config.toml
hidden_size = 256
d_expert = 64
d_shared_expert = 0
router_score = "softmax"
norm = "rmsnorm"
learning_rate = 0.00187
beta1 = 0.9
beta2 = 0.95
batch_tokens = 65536
max_seq_len = 256
train_tokens = 587200000
max_steps = 8960
Below are experts of layer 5 (counted from 0) of a mixture-of-experts language model. Rows are named router (the router's row for the expert), gate (a neuron's input weights, with its number), up (a neuron's input weights, with its number) and show model dimensions 0-255. Each number is 128 + 32 x the weight over its row's rms, rounded and kept within 0 to 255. Numbers have three digits each.
Before each expert's rows: a language model's description of what the expert responds to. This comes from a sample of Wikipedia text that the model never trained on.

# expert 24
It responds to: Prepositions in legal names. Prepositions after institution names in law and government text, such as Convention on, Court for, filed in, Corps de.
router:106100100134158117056114114188096121079117155168147128087097116090077122134130148127116140082164151055129110122158133110130134095178072106077141105141152124096061151106141123123175121107137151185116118096084163116150116132140154124174061113079132127105121187142127151069173141103163091172115142104164130118091093141157188111138206135140133118142115106097117139118078146152156122088111140165090156128097112089092163159106110159118201069076088112154144126129143072152147135169083078189108118183161116118124119097093124116138092138088125136162097120084122142103168128182130088139175084153188125197165138116113145121132138134111041151097188120117138135156109170137048121091119157191093151096167187100154088081118089082157148109058079095163133100108154082111075178157136120
gate1:141149154130090135089143139182111100129180074126150088025157116092185126185160053122087129138121138128147144107163070120185122190155127143134156179157171152137127094063126052160098151189089122135136143164082105176149104111208105223162126169093133147070170130112150177065124115132182199083159123143109169104158181130095192067144079152138134098079137162164126069092140128187125162143139137110124172122085168134168091089132111132144112103127134099167125093168146145113153129146136135101131125123114166162099103112130173143120131139107198135131117098139191092119116148100160111153099153182129074153156139112093073195139158123115153174104103159132146111130171129170173074133099125130144181138164144162147137136132114106114166094115107163117154122139163116103097138150128125
up1:074164132102115119099148088055126115106131102127156145105084018117105127143118163128147100067071104091148176120130151107119109144154177140127126208091188106121077156126136080098139164122133161149101089173131121117142145152167110099165123157094111166136111107111108109104126168099079149053096106094099145096122151136147149122152151156172165171097186096134112077168130135155124100126150136155132153082143114162101133124082139142120096123122104145185137108151168203114099131140118103179112108147150188121113143109076162118184045136084138135124110093066133184121110171134090064129119132119158141136070141080046129160157157154109091087102160078106090115125139123150026123168100144123131127135108200144148103162119105073143182167123087120164167114095211100086100121135126112
gate2:132096157143185146174092079078138119122094106096141103133146119109180147144109141164135100120104123137092131124152130157108133172161138108057147114177128148153159102118061122144078149094104093149139132116101142152111198139120128111186138128122152115110139097134161136143114162148101149113149150099145130115118128125127129117157152096127126097121099165109132200177122163129167091139093137141161196151204130133211149183131074159176127189150111092096135081109131163073117186131094089149127154174078165145110135140138139120030157159128191166046116092162124102212130139076140099111185137149172160168108085151133148068189174152173161057093125154099125177158111109135124083119122086125169187173170113093086071135112068116161091138162148118096150150105105081143077102140146106
up2:163143135157070105090118084125151143097120093107128110165185138109127173171087125094118146153073142066109083109176065126113126140076063109130100160162108181144121131149184119142168153140115076115181112129125120093088064156160154119162100138164110102167168145152136145150141101106113094164113155154109152110085141136172168091122087120135096165078184145095070159169089120121150104140176132213127152074161145130167194073072115122141104168123163189130087101125107134109093154131075122127151181123144127184136119113086090100109098155171126099174129162106076135179167189075070150094172094127122157153200128097133145121160125105096132121141100099152169065077141154056122096137108178176141092114114103086106114085069108125130120110131126096128103111061112101087144151176133141
gate3:146101086118117150167111116085157103137131177091176105155048167120134117068109091156117134101132141133121137147160138123130173128141157123139151112150141159116114150106145105114153042110102099162100167091105102134133215100074156145083081059098090063082073150070100139070130116085119218145078182154126126139105077127145148119077160131115117120156147092137110134088093139130159176190120168132177189105130111133169109172156204146115141133088115148155105120136165169083125162179126133149158202132103107094141158060119084132181135130130214086181148074115092159141128174095134063127132137097133140180106206128162121072116136118126127154116141113162173074137175117128151099123118110119150093116108089164175175158146151127161125099124072160088127109143151154109122125160147122
up3:129107160176144094104151096152159182102168156120119100140155100149067135142107164130171174117100105145181071146148123179108128154073141153203128141125110150119126149129111134124111155101167072081116090126151100110143108102194098140138172118116164130108156072114117108127109130117091046102146144179152161152143106101108108129046121108163147053156124144110149141115135156148091122172180173127152145101124176136124085106182130169143082150116132129132134155130116140088113115098145095162156129113152049127047171116141172125079110130084124147099107089166143099137135126150165110108091168116180100104104101137081119156135089115129139093122144131090101104192140132088155109207110207133137117038189079116123157101211108079151064138133207099161078160066132141124137087076102145
gate4:141123109187127130174109144073122141135128106110157138112120146154149111162174113077222120145141149123099157106081087125123216152149070117171091147138097140134090175110106055096181102135147123139153168160086122107154107132152105171135128149117198106107086109164169151138143111116180151148165104114125147118045115136097083119092148119184127139164091061158183069195123083151053129132057158154114106115155151141124123198178144118156116089101153107116131148106081160207174208084176148142091174118112154098137146118077187162074108117142145102087166084103104105110137056106102097169148044157062154116139137121148114129129131106118150070168117123115166095125162149091113106124119148139111143113131137167098121168141154136105128145124108132122113087064110117136161139173119136
up4:122180127112091131152184154143088123146072131088155148093169130154128104114154123071133134134128131165111120135134096157148184117157124067117124176179109080113129179154114154080105092108078172128124100117124123108113114095096069171155172064111140223143116116164144070151155127055131103110130091143093166154117141157156125154132095106113151139110096145072139113149126088115145142180145107130123127157103133131146104117028110140157094110080126181145130143192141141086116140100113121081154139119069076118103133128106184137089154095106043180125131094148129116143162203075093158099169160084080170134096192174167129117159117138114107176155143177073129126128096137193177126112135080150193140140113119113109171176098135122111006090141130120116101118131165138123186104124149111
gate5:132087160100149140091135116168097123117094088140143142106171172144144110126103105129165192087199091114153130132175101097080181146085085135179138110150103154041119129129128097112160171114131091131168135161124111176135166147083158131150141109126136125111161132213121153122148087169141147076116104149122133101103104106141092173123110084133132139098115077168120086095105185081159116073157080160119131103149095154079110123148115145096118177138122147062075140158133105169155142135062104144180094133071077083114140144170111090185075150164099099083090153074114116192150121083151131186090106075143143110131128097157107202138110172137105101120045080118165106183122135168152093114136135068167095163096094170142130166130116128098153058174108142106110166176188098137134154147142105
up5:100126112079138133108194083119182052140131086105178123107131125059109107175136174191130120119133101091156160117129141111130100132176139071061153111136114120129106108153132143156179095119143181164141126122145184087116138123209153063084077139124145100161150045159109116129132112071106160157148132146092120110164166138108125103126119165171130145097093070114153082107214150141159192119137116098149142171087117119143153107160129087128139148105124115111102133158130187087155113092113108201096150130140111129107103092100146193113143126119145140145159090155088114160155171145204161156132114104105106153134126128109196191144102135155107094073035132129067121059119159081140129105161102184055113104135124147145137139123164138140062144159150214146130167132100148113147097153107102
gate6:157162090132116159149112129173104102138104100180147139145138119134175114126124122146134170121149135112134132149148151078125137151121122115131152073123099195066145163111169102167145158128079079100159137188126183178180107104145052112131108088126150107125174143118037054140126106084140160196133149100084123190138035142046165148155121162156145181175131121118104129123145156177101058179147101124101117121111117151117126171208071045191185120151143158082112113190136106075141127168162117088115159062115113151117095119114143126094088100164112132142135133107128150136091174147077110115142160154153141147149100122124105152133113138139147103092133080142138129142128101150126179098233174091153158142158104133123156135053110113100143146086129118162150058108104133150122089145113138
up6:109116101088101096097120057136143104109125151114068168063101113180069142135184130170082169134143134060128172168201127107163097150135109132116122068088118158122090124120129091151162112116101121147160159102109167153114129126088112168150128151169103134127098074169153082138127137107141160181171138119100163174097128076124172136124176159116097079099097131185163137110105080181134131113137079136159169121127174146095130164155071063107178112116150136144114126144117140148104100140148132119111091127073141168031146182148156113139138169118128188132100131071103149165114124136072119108144131143131093127153233093122193122164136087050122115123096132182115116138102146075151142105124097112152098065082185107138137144170102141191118104150135084164120057122122075149101123151198126
gate7:116201110098065158179155127119078170076104090124159099132142103112186156138137168132133152105110121096135083122099139091115134125109164105154137138181153119119131099182088145125120152161139137167143197176116128105179149133146106089107119142085161128126124112186064158149099141128163116175103150050134147128169116194122129095097155118121209094132136177133127147136176108077159121140155077134161096105173208095096088121182131069115148133124147147093175058121134122126136107077123126141189147120176139078142141128098153045150135104070186147116136108153141125101142089121141110136136067099112181107125147135131155096119209103102112161077071141135162124095157097168188117071100128179116070086074141064160112111136095088175132100110093105103117103142196143095095159116148118
up7:127102134178120138094166117081104133069131142086134105198094162125185111121068145157125130108186176139165130140138089169177101125157087145162117160142103122080100121111143161065086129092105158108148170100136096158141142184163121118107083087114171103130134118151114133126169145140230103144152119123050155162088118097153199130186118094093154108140110075095177147098091112094191120187076111147093159164118150107105155121107074123098153114123129163148145121122121080123115112137101092153106108146096136168120117108162141117146024082098114133172152107107166127174162124188104031098101081116110134090146053055123114180106088101152088130098132166134146149109088119091131084102110075161113087108085149066113061133161125139109132149148141187128116110141148098130118125096125123
gate8:142171206098122064156119221088102145112150148168142105152144084134130136087122082142090130116131116122102150150104171074111118115114136117094152099117119131169137150116114087152154141136118090145136143113093143175139116154178087122155142102174140053084065144090140179140119212114096121127131092089134119095108111088124047081122172051088127118122021140154054107145150111136147208142077167140127141096120156082171118102138117100127097149141124122133080162156112097122127103095146162147135137129119155173096178084117082135099148093115056193145115112182116113135160128127067107153158127109072147077140125147112103138154114153188143133092153112107114128059119102132124140199159106113155076106151109151081047139120134188153162138151136097133150168169143133104144078160180108
up8:136141123163102122136107167125065135165100103172143043118138151037123149130132126092063136087202161119138165095072168141134084163133071172091148123110113090082119119169126151156126147162117116148179141151206090171087158114147012114139115137104132133112063156117193090104099103137141082114180163160095118106131141122136087091069144114148134100131073176125138183166135142140141088161128152121146117131109148150089151185123166154103138131186130135121159119150089137132125120160141172153134143164116136190079139145110136087116051186133113089113092055173128123152164089103139129165070076115144147098137147149110122080128185127150138079100126132157179107096082107141047186125100181136121095115139127132152177127125167125120121176178112120161155104177104112115121157113149167
gate9:142126102118094194133122168142167179180134132106206160122183098124077111158159136149098133137068133119085111135122133144196178129066126114143071123121119086114162047168160114174094100108112137111150158105154062115132110127120135131171145078117121103117104149192084162155081112132128183102065125121100088147145143107122086146140105157109137113168148186110179110034110180137133148140133131118165165100116116191112134185077144173104063096171208150097120080101161136160098155139151131150148116065069137105132168093119118161146121119107093173111178061121104194134101143078139166097182123116141166108129091086118115131089091159114141149133089121144120078016139172100119152165120106128092149148097148135113087130150075146147159089172095118121153132144129108118160102134118106
up9:163109222128105135180092141063137095091121112162089141113149118184143108116142149154145106100128155139075154122102169133169117175090170084089132121220127132091146127144075122106117117134032158121141120109069149157172127130142071143033178157120130128080146110104121114138076107137127101129182154186072137207131122132129113111116114092166128137106141161107068050181143116200144069146122114086128068063095219098111113098098145106127183167075160146134122125189126125142115135157107114152156060174161130106094144151146115106158144091133135115105130171131089135153111108150144176140136118138128066127151132139179124139111103131141159128206179141098120153130125125041115122100094131113139138112100130083134127135133138103108143157126142136066151131184118116177130181145097158
gate10:158114140087102114148146104120072113144134090113179114105131141183220123087154076147183170113135140105127095159123195117138104103073088107128139089097153084153134129121122147113163085148174122120097112110169127056164197119128150108129185167184100131186126102047105168122157144119117126123134090109149093132052152107146134146081057149151169027136155154144118102114186197161182101138117136134159107143123096120136086115085103117194120111090130178117103164114148114147122121111130129088041093062082144135118072139133121131171094108122128144113150096091142115102156098138099121111137153088147147161057154109128107088107224157140149091134089121170144092124108140123106090149098103148098117127158131090105110067091178074094133120093108151171134131128063126139112119174079123
up10:125163143124132120124123152188119038151138085121131135133062117096113124082087138115101139152153188103150097119078090152133157102132109083120119113132182145108094176114133096142159096058167140167155147156184127178163109093128138094118097168164070083153193176157090166095153069176169118123141089132186147105159110108150135135044111142088150112114141197116112156170157086105188116082130104133135109154062145119097140169067170115164147107118154118163161122078111105110108197174118167134123135090118196110149127122131153080169139153141100140086183158130075088160166171173137105074134116117110137116131173101099088118132128117185103056136164150098116102163155112103106090195151137153128127154170168132111127135176062071165135134131133168139126145142169086096140064160156110
gate11:123091172133131126147110140173082134135131118157147093070109091091151066186100140072145197144094122146119121150187135153132127131132069172131112111110158117085092145083102076104159083086106160152119111104139131108154134151117126127139103154133048153177123183157091182168136144136056110152108133160182115160134162146159172141162101135145131122159108121112063129142074084158166149118133135187075138119179173116135106168135086150125090105202120116152190109074172109136145132194183134161111132163143065128111134139132101147150155068089156133101089160121179127224114144155103139078104164116146124135095124172135151188049151093119128073122101093112158059090110088114128181071140114127060096109159139167127129150108117186146111169121125135101156151169144155058114131160129158
up11:141153136096188119170148119145130088145109129200198175115121151176094110150149088159142121113149047123133132167139149109171163151116125121179081152121090164125121064131139137160126112067127098159116187172179140141178203075161121119151121119167132061114153146152179115124138065174083109111105170168118102132118124111137178082165155128099068137110119133196170124141143123133156111115139165130113138116151114094177091095031167112164084088095100125126132086111118147089151080168156172154135104137149147153079096174182179125068094076102135103150110164166135174149145107154110141190118115115108121120101072173124160079120120046104110151163108126116143158134113104123121100123184151151124193158116148127112143116193162082157107103055067110141127139104140158123138086081171121
gate12:104158135102157095168232154110097113154154092073178069127136107125130156156174134130161179134096125155169155143134140150138149165129154135102165098190153162168098180141170135176070118163117149079183141150136157129154119126102163085134113139173115133130091130179124116105084162129117110097125168109148133109109147106125195143139134115159150124136220157149116162128104123144063080139132201132106129101156142079106193101162093135124100093128084116087151085204117106151111160073176114145097116161113158088116114136095159177140143119132091121095119158131124128076191156133121109161128154186123097096134200076186148107207133127134099103123122149188140138120095073092185155150092084149133118178153086127105100070159141104103096121136058149143161162187128093111194116102164166
up12:153112117130117139201119137112110125137173126108146148151117084085113113080133184113115169174149133136123109140158138156199111088141169134164135120072188096183124135163176178122157113147103109091105092120122159134113162151036141146134136107118201044193151103079079150051148122200123057092157143154148156150126139142066119163149128164096124138141120095105117174126110117066134133098113123127112175094114166145140122166152136043141140140111150182146166109167151181184084093083112163095177112086130119116135109169126162081063126127123113135150131160128140086185139139116127130166101127128119127156215091193142110154111141133159119097149093156094132152124100121144126078124071112148086093138127138177075169224172151152132200160100126134078137092090114134113135122134147116
gate13:133138157140148150103166127136107116147181091074079094116121071112140121141145151178091156123124217114131116144131192077146200163115132102044136209159154136143125146138162184117123166125110154148061138118127095140139255159122103177126125145190107096093151155133148180082096126077129092128078092132099109149101135108162138162145133067181096115173089109131140109096154142095140138110125129095173086141118111120169164136114118124141179148193120117119142121071095125135130137089146104077131151086109136060138132112095199119148135152119091114105067161096187147139069131125095109097119078152109096142140084194153161122184110095107150190088109133100154142128146209104093140137133166100102098117130179128102166104128115114160091146112123143096139133075130136059135121131146134
up13:099139148098078121096126229171136101136115145119111218152118050127069175097129108131191124133114152193173121125142138110128114132091161152123177077138135105171055159138094193087098151105152129112160132120074127100123196092186128123155054164152148186060097101146120142059141170082142116127140100130163092134138124137078139135108174157130154118117128108105138136119108150142228091146131074126114137109132141152130187144121084117101125069104100073126182149082086105202169112167130099090184142109161109145132101106106145145166123135122142084130172164193138149216113134081104150146090149098205166165143165145139131125081152118118139174117164151110101143099089099111114098176133123121145145102145142112101128148070139086134127144117109160135133151091075153163154125120146138